Below are experts of layer 8 (counted from 0) of a mixture-of-experts language model. Rows are named router (the router's row for the expert), down (a neuron's output weights, with its number) and show model dimensions 256-319. Each number is 500 + 40 x the weight over its row's rms, rounded and kept within 0 to 999. Numbers have three digits each.
After each expert's rows: "raises" lists some tokens whose logits its average output raises strongly, later layers aside. This comes from a sample of Wikipedia text that the model never trained on.

# expert 15
router:454591574473513499471533416473449488504455461519514485443500427495544530467510495522534437488461522472432503456464443489553499427546482531464534490487424491465491577496510474566533514456533454
down0:533535515550521464481584559469499461468574393515498487445464511571518470434419414527482441461518551514474538590484528500505504544493511515493516493462483475462500522481492509493533403458498483
down1:504548472463544523555493464505474549516499470555472493549476475522553486565525503525513510513500515475519502561559515537580456458467541526512546458422580491544503527519543546475512452488532552
down2:454466506538472494549472512516542492572521550546517483524503532426532542495509509565553513562451435459485504475493526479485522415572511530435500503476531413426478537478492519507508568535469469
raises: " and", " but", " however", " although", " including", " which"

# expert 41
router:528530525497499490459557451435470421449538435479465467471540510540501499444471538558566436479458560529510494492467455478484488457506515463461488481435488493499440501465556506529544445525568500
down0:502527538517463503467461529542558529462476479370468505467526565522528486485475531537508516475502446589484518525491489532471449484465508506552543482450557485511518516574535551419461440499415484
down1:453518537441485484469493488503500440426518485491477575508501582422634480556504484525508508476517514469506473539494510467531458427533559493519508495468472472554473433592410555498518508525524496
down2:528452480519570503454525491491526407507518536527487443485499463470467467486436561537499460592450510508557468384531446517504512535514439558545520419513472524468475547529477490500469439504446483
raises: " in", " on", " of", " to", ",", " with"

# expert 0
router:493511521443492473433563466506491540443476498556482446437529433546567488453560491506528491506478530432538534477498411532504501461470475500444506496471485501500496529442604469473552504429558439
down0:542560453466530582519475420501497556444559560552538466499496474485490527493490467474552432522424493502476498526450545455421480460503529488453512466513472430467512513531563473526523522519509513
down1:553548524505517439486509539581581531478442474526463483435544538551497564525505516448520584474492493541565471482459501485493510488537598570526557481504517507477465516508584452472455502475441520
down2:480464446512510484566404512485474516408556529559473564483449529505561505519474506516539500581490490548516538505512524501495465514478553489440475473499499455482482485563565509464469487508455522
raises: ".", ",", "9", "–", "8", "71"

# expert 30
router:523502471458491570445523463464508498443538496496532459432436415478482492488491474543553410466436550426480497511520498532536551444430512474475529469453490461434521452409543531510573464528509392
down0:514494432503531477542477542520526539472583425505449539540498553506512537460538410463492500415415456460559573486535572542504493552538505510521500525450462474507514473575403487528507518590488497
down1:551495500504479496527490516526439447461560492507511498488522440558517557435476511509498526556477488506529541536499477578478498369451477456509509510500507553505525488496494518481476548468506463
down2:449526484383445535490500511477503502536505443470510594597500492508421514522568466525462479480484572480530490441479544486460451566462469524488538507557477454526530539520439497490484583479486548
raises: "oc", "e", "c", "fe", "vo", "es"

# expert 18
router:487526523500479520495484474457493510402499451397510463445535428441509492434457460547555527485473571526492525530490482559504514480482494464440470574453536511445475548546531561524510474574579472
down0:523461444538454534445529514465539564509480476508543517543473493506490527466527522473430459518452517511430541536459500509530511417470475533522477464482552462512520519449531512509549545522513517
down1:512551443492454594523531488504539515480534435460493593525461463479501470496553462497471534494476483469489488507476492479511549556518473465579551506492544488539552504592538549459465499569455492
down2:550446551463492516512465443491480515539482508548467498487528532411543510549529477489415516472513460481472486504547518435571472519552569490579507523486528477478435495441446497454489382466508523
raises: "s", "iti", "mate", "hab", "au", "d"

# expert 9
router:531508540511471458541594460481487521447475514470541465540496503522537490434488481487544432453458576474484558499465472508488486454534495526453456491452479482529478497468536463486539473452548449
down0:496528545518613452439470517430509452559532500489569501505500470515533488499538511514472453494532463447474532526506468528535481531520532541581433458477469401497463450464523532544520538517511543
down1:476493479479534527510473510493430546432535575474413422460575550479514576451457504494587515503544519480503506505499470463519442450540511473456550516466468483485537480510517470518535466551579487
down2:447569510466530487573604488560486526473538500524451483480490540542520458497469486587531472558500461538546426523428475518480532544591485474487526490476484516530462507521548521517463573513526606
raises: " of", " and", "s", " for", " in", " by"

# expert 24
router:539518537503450487456550466460441531495458472518498470519588457543517476488476480540500512521416503472436550538424528509469486473465503473464474552398484492458529465409499521493538501471621430
down0:479484522499492499502489486483467440521497497443498491457546491440479497495505547527575513516469469586493541514438544494493524471494485473474372427581583554594481547418538546497461513523521515
down1:517500555487479418507549391454586512529499441492547516441450523511517547546488461471471519511410495478469465489552527439495556507514536509460499536469472454473460563488512499430473415472553473
down2:434530481517533436455516477510448581537478477472457527477595485466533572542513512513462513448516538541512531479480423565517491482497561470504559554504458596560437483511501520431497508567486511
raises: "|", "-", "iph", "y", " States", "/"

# expert 8
router:512552543421507485450576463498477499476486509462575412448507414463566507466446440535497449463519560455450536540437482441495556453477460503528481516521427471515519487478556459575498529541529514
down0:513536470510485469513521494529479498528574432479497578489483515528511509467481461540539551531478509540457455507571508447493408544537503453505556446569494496552504450465487401511493540500493492
down1:543568500499480509536530525526537530460470596559546394509541482589465483606520523440416588507471462438504526474444478474535558512472508482511474484524464481449503492525476533496532512449497492
down2:449493512456530506565568502470472473496556519511528394548506507536511483503509488469457508553468465502540530486463507486473584433516490550489474537475550510565544511538557524476548500522525419
raises: " U", " D", " N", " R", " L", " C"

# expert 26
router:506472554473504530474514457468523491459511471524547477440581488508541541424460495502571455470462542472546547529430408458478522415450586543451487494550539495449488542409497479542501475509541512
down0:442526503544439469508491486524459524450409512527503442464498391510510460549478565531464529546413435502488523489435534444473506591539478455495554542418529530517520490533505523626484460465517610
down1:524551552485455436613478475546496489534570487454485535481521529418480440442414490491474439473603432459475487514537527488584420555544528460425457451542510502500452556460552508472461515547509540
down2:512480545500524491452529570455514534473529498520536518538448444513448535471466476481489525508502505565515445485437502507489480463488609470468529517471562536486531497473513536467460454538489512
raises: " they", ",", " there", " he"

# expert 13
router:545489489492519502466561492480473529454404477436592413431543530585506526486457468482539510482449499435483537515519438556518431446451478462535457573489488542473475472457498467563496397416560439
down0:525513443467587397475493519489477480561487508506494462513553453494525491525499480445486533517493534524526485500546506474542516456453477538511541433459504540505462530520469481511523519532478494
down1:509427491540489549441475465532468472498559578491509551552494563484592466486459541545519541530486439459487555487494467533430475446541493544470527491495575477485578533437449443490459538504526469
down2:468504516561514464543518451559512514471558500541456490482497492481473461461493539532492506498465541485555453533489511501482456587490446583453513500488570524540523545471490575460477460524475463
raises: "al", "ally", "ated", "4", "ided", "ate"

# expert 19
router:489537531461511501439542417487502516488511425461516452472504486467537533494435534549528505448461544527475607561469499542474435472462537470448507517493522526521456513439525505598531488533616442
down0:545497412535471562422472477576492547481519474513498548408504525453506499463503459458522498533464480523458435486550537502493480583452493495477547425529467518500505510514411477480451488524459511
down1:492495566462543465581457443450502414423524526478473529512492512463518527532449498482545451506427455486558501483518512467559563484468633447537447428455480475465507589483481518509481492576461519
down2:489485428501566499434488551470504512567531516506482523579464475537550537557565516508517495469556465557521476443437486441505443477515527510491514542467579518511539452525549552501511538469437492
raises: " the", " a", " an", " its", " their", " this"

# expert 42
router:503497563476536516478565489488525485457499488481483494493557464579502509455500489444600383463453553511477533461498462489529496455493473512459490553404462554499504526488579464529482438466503500
down0:498494512489460474455520499534453491501543454474503526542552503468512510495568462491506485486417435563443477471461478481395475633520520487450518529481473538549449433542504547451563514513472428
down1:484504509532463481583529532493520484534506544452476592554527452528544508480482508471477519507482536523442563444594564502479500520528457435462577592440491549474477505484518423527502538520471502
down2:503513457531477554467502476513467495422526549473533575477550532485503513418510545539537534470475468528507502475497523481432520470586456485526536604503535510497523468493512562556475475487594473
raises: " and", " of", " in", ";", " by", ","

# expert 46
router:528584584407596456442564394486524477506497515495516410474466462572552475484457531587522497511459558501468522468476481483467498464435480478483535512475513493494492531514542539505530402535505465
down0:502434518503484561429444521553561498527583552536473561502469442485527477514503481532505474501491537512520529469557572548527466511483473553547509480516606543469481595531470491528532471510439528
down1:549535456459552438498436525592494507551462518473547480528498498454510413503478541556556524451539469574422486455469540435499453523514475463548530540550507490537502508492500456542529470482494502
down2:474447465557529528477410507500539473478486479521478463517577407571518446510504478491550511547512519458446483491543469517551466513492425536554542560475466525459465489444507461473472487532496417
raises: "\n", "\n\n", "  ", " 1", " 2", " 0"

# expert 11
router:491528507455490460422534475488524456456581487446534477522512464526553552441431477536508413494470503497526567472499479527489434445511430474436468508458514480482443473535547454508553467454549494
down0:503425506443565460511595515488524466466485473527456532482488486510509552486427489490476441586476472524515457523517433505539510504496427505472497519484448520466507472462426531480563546492582546
down1:526483464453489476504590480488497530474463413494510376543537497433535489462425485501489517510413500522512555512479483489479504562419478535479488506523501577464468544489520517509514486511606567
down2:437456535463553501490506536521451483500437454574473571466478518479542554518502478519480447560488495582554434562584576442474469553469605565451461534451495472486497502498480511506484508539546486
raises: "=", "The", "In", "Other", "For", "On"

# expert 44
router:501503496548503554425570481480484534439494463508507473400465418539544503530500462571491490514428572414489510465501475553517565467503470455457513551463431494481436505486563464514548468543533482
down0:463496533485569426528487497580505552487490511538540473529577468528530447533492486431473527518452459525509507468500457532508429544511451546484473477497467483461551514480447490571568525581558457
down1:487530502527484497501462497458538536454544517509520425501539516555590498570472571535489481479412478556502469496513513459479458511496514477546475530450432516543472464539574546478494444480519460
down2:418442545564440558468463424501460493518496515538435537536469584539533523457535537484527550471486446473564487526519505506431562446571470451503448531522465519576520564519492544513505497489449498
raises: "\n\n", "\n", " The", " In", " This", " Although"

# expert 4
router:501488584492420502479518432478482559482506470480505477490528458566511510512451449491520370462497540481481483414404476442518556424506470481387470495458514489499496527468547442550591539513548507
down0:551549490504456457489507516480505479497473506507538473566484458481519507536466432538488429514521511490491529496491589459541488565510494518508522498549489480519427428490501576564520541521480523
down1:494524575484523488461457503557451491496442573495537375536450401527473464565534453471487484469491560529490452424593469450456504488559440439452547484481472464485542538434507572586527461535484438
down2:497535544466389553567474525537556506464549595493579537516547551485506552504458454500450453520566525405531524472486502488472473458485475451463545514546446541483463518498519532541491456587568440
raises: ",", ".", " and", " of", " (", " or"

# expert 20
router:524482550429486527454530438467550509475491504478457453445418462496588485518475501504581434472443523467473533539504473528502546452396469535478465512440499520491508501483547478549512488525553460
down0:437458511519536525458506546487469488437538468513552510483472468507500466553462485455554497528511520524547535505525390519522501576468516513513501458447487526530645520454568477517517523483446521
down1:507562481565542531554548501482517526490434567519523489460572532507503484511495501542483492537546520585515553498507474512469485523560510523476497416547517493436452483494489491470487490508505521
down2:447555404544518511519516560465471468523470542534523407468556533534476497473494474469556476528455482444469452480454596493557496465496386511501497523437531473571450456548479574443432533547517520
raises: "|", "Member", "=", "Scientific", "-", "So"

# expert 31
router:518495544442542524482553498466474535504471454476538442502447526551542535448397474522547492495449525392456561498446402486497535435425507461451506484402455486455524513506521501539575468454506495
down0:523567418492537555441500499485500451463481508507531534547507534528484559522522485504461482511463412516447519498550519568508507494544481452528466529557532497496434468541485456449473486496528474
down1:559447493457606536492476507395495458489562490527540544430439502502525520555565440544506475555493517484532464511466541421519505575507495498496462565463463476493419518567481485524543413494489445
down2:451464516526458512510550517501533536555414566423503425531484452469492512540537453449467489481469547477496504462472514563449515458523475606499504500521449497526491498535493491539515471416566443
raises: " was", " had", " has", " is", " became", " also"

# expert 40
router:532536494499519432488590462439455514511484448510492460459488440569541498465489501468517470442480541519454463494419508450483544506539569537457472513436439578506465551454578480543543549502533459
down0:543484534548444482463490536597530458455489502498517511513451468579423503568504463553490466548441588506507442433485517451549533529527534556502500497442523474545533512512471493499514499521516476
down1:506477499521458446536494489484501483558535486569506488461433445436492477473510476540523497459528419462461469580607571560486462472534538560494485469473445460517511443481496497548529484473488522
down2:473474536484555469569536482524462486417510512511464544478494408527515558469450457471497451491445433492499522427563492529560525515448551517353524480592473479469467469530541555499550427524606486
raises: ",", ".", " in", " of", " and", " ("

# expert 6
router:483481532432477553492581478483486512487543468470434455473476438523543510468453502509551475491498541511526588463474452513524556437527557489434453502468479454460477530471533474535541477490587499
down0:459485504446459543519513476505483518526460566475493479424561546425477582496487517503469474528514542504536485504490541592491485519604504517528530506534496523534538528512514499448463561540519514
down1:555446592534530458489570581544493480496427485507459522482519454445490516497534468504508417459489545440559499455461544504497509500443540488543461549556475497495511552495562486520540459541454565
down2:575447347464496483487470525516505560585582486479519553485452465535471578541404574500508482536487558415493553476561472448458488516476448573499492612441495441498549559516497461475493553444465522
raises: ".", ";", ",", " |", ":", " if"

# expert 21
router:532514489423481532481522504440466506450546462521484399485518402529521507438534507478497442477495486462483532443469454508426504509434463503538429558454509489483474532481512496563522534477572452
down0:512479460440530520529463458502501493438463512533459462528501526474521456446519447545485508458541464522497498500501580511464514531473546477484551529510614537492442536475531392500523500550507471
down1:531520531557488554481475464546522604470512542547418499500491542505548476540545510474464484540531534437517534481447545462469515565491466510488509486517434548480551515548437468510515440558538457
down2:459575494449426474435545487528501559473452542530534520447479480553490529561571480504536485439568484453567470459472513464399469530484474568594524482503496534538534562554574518486536466531538455
raises: ".", "'", "E", "O", "D", "W"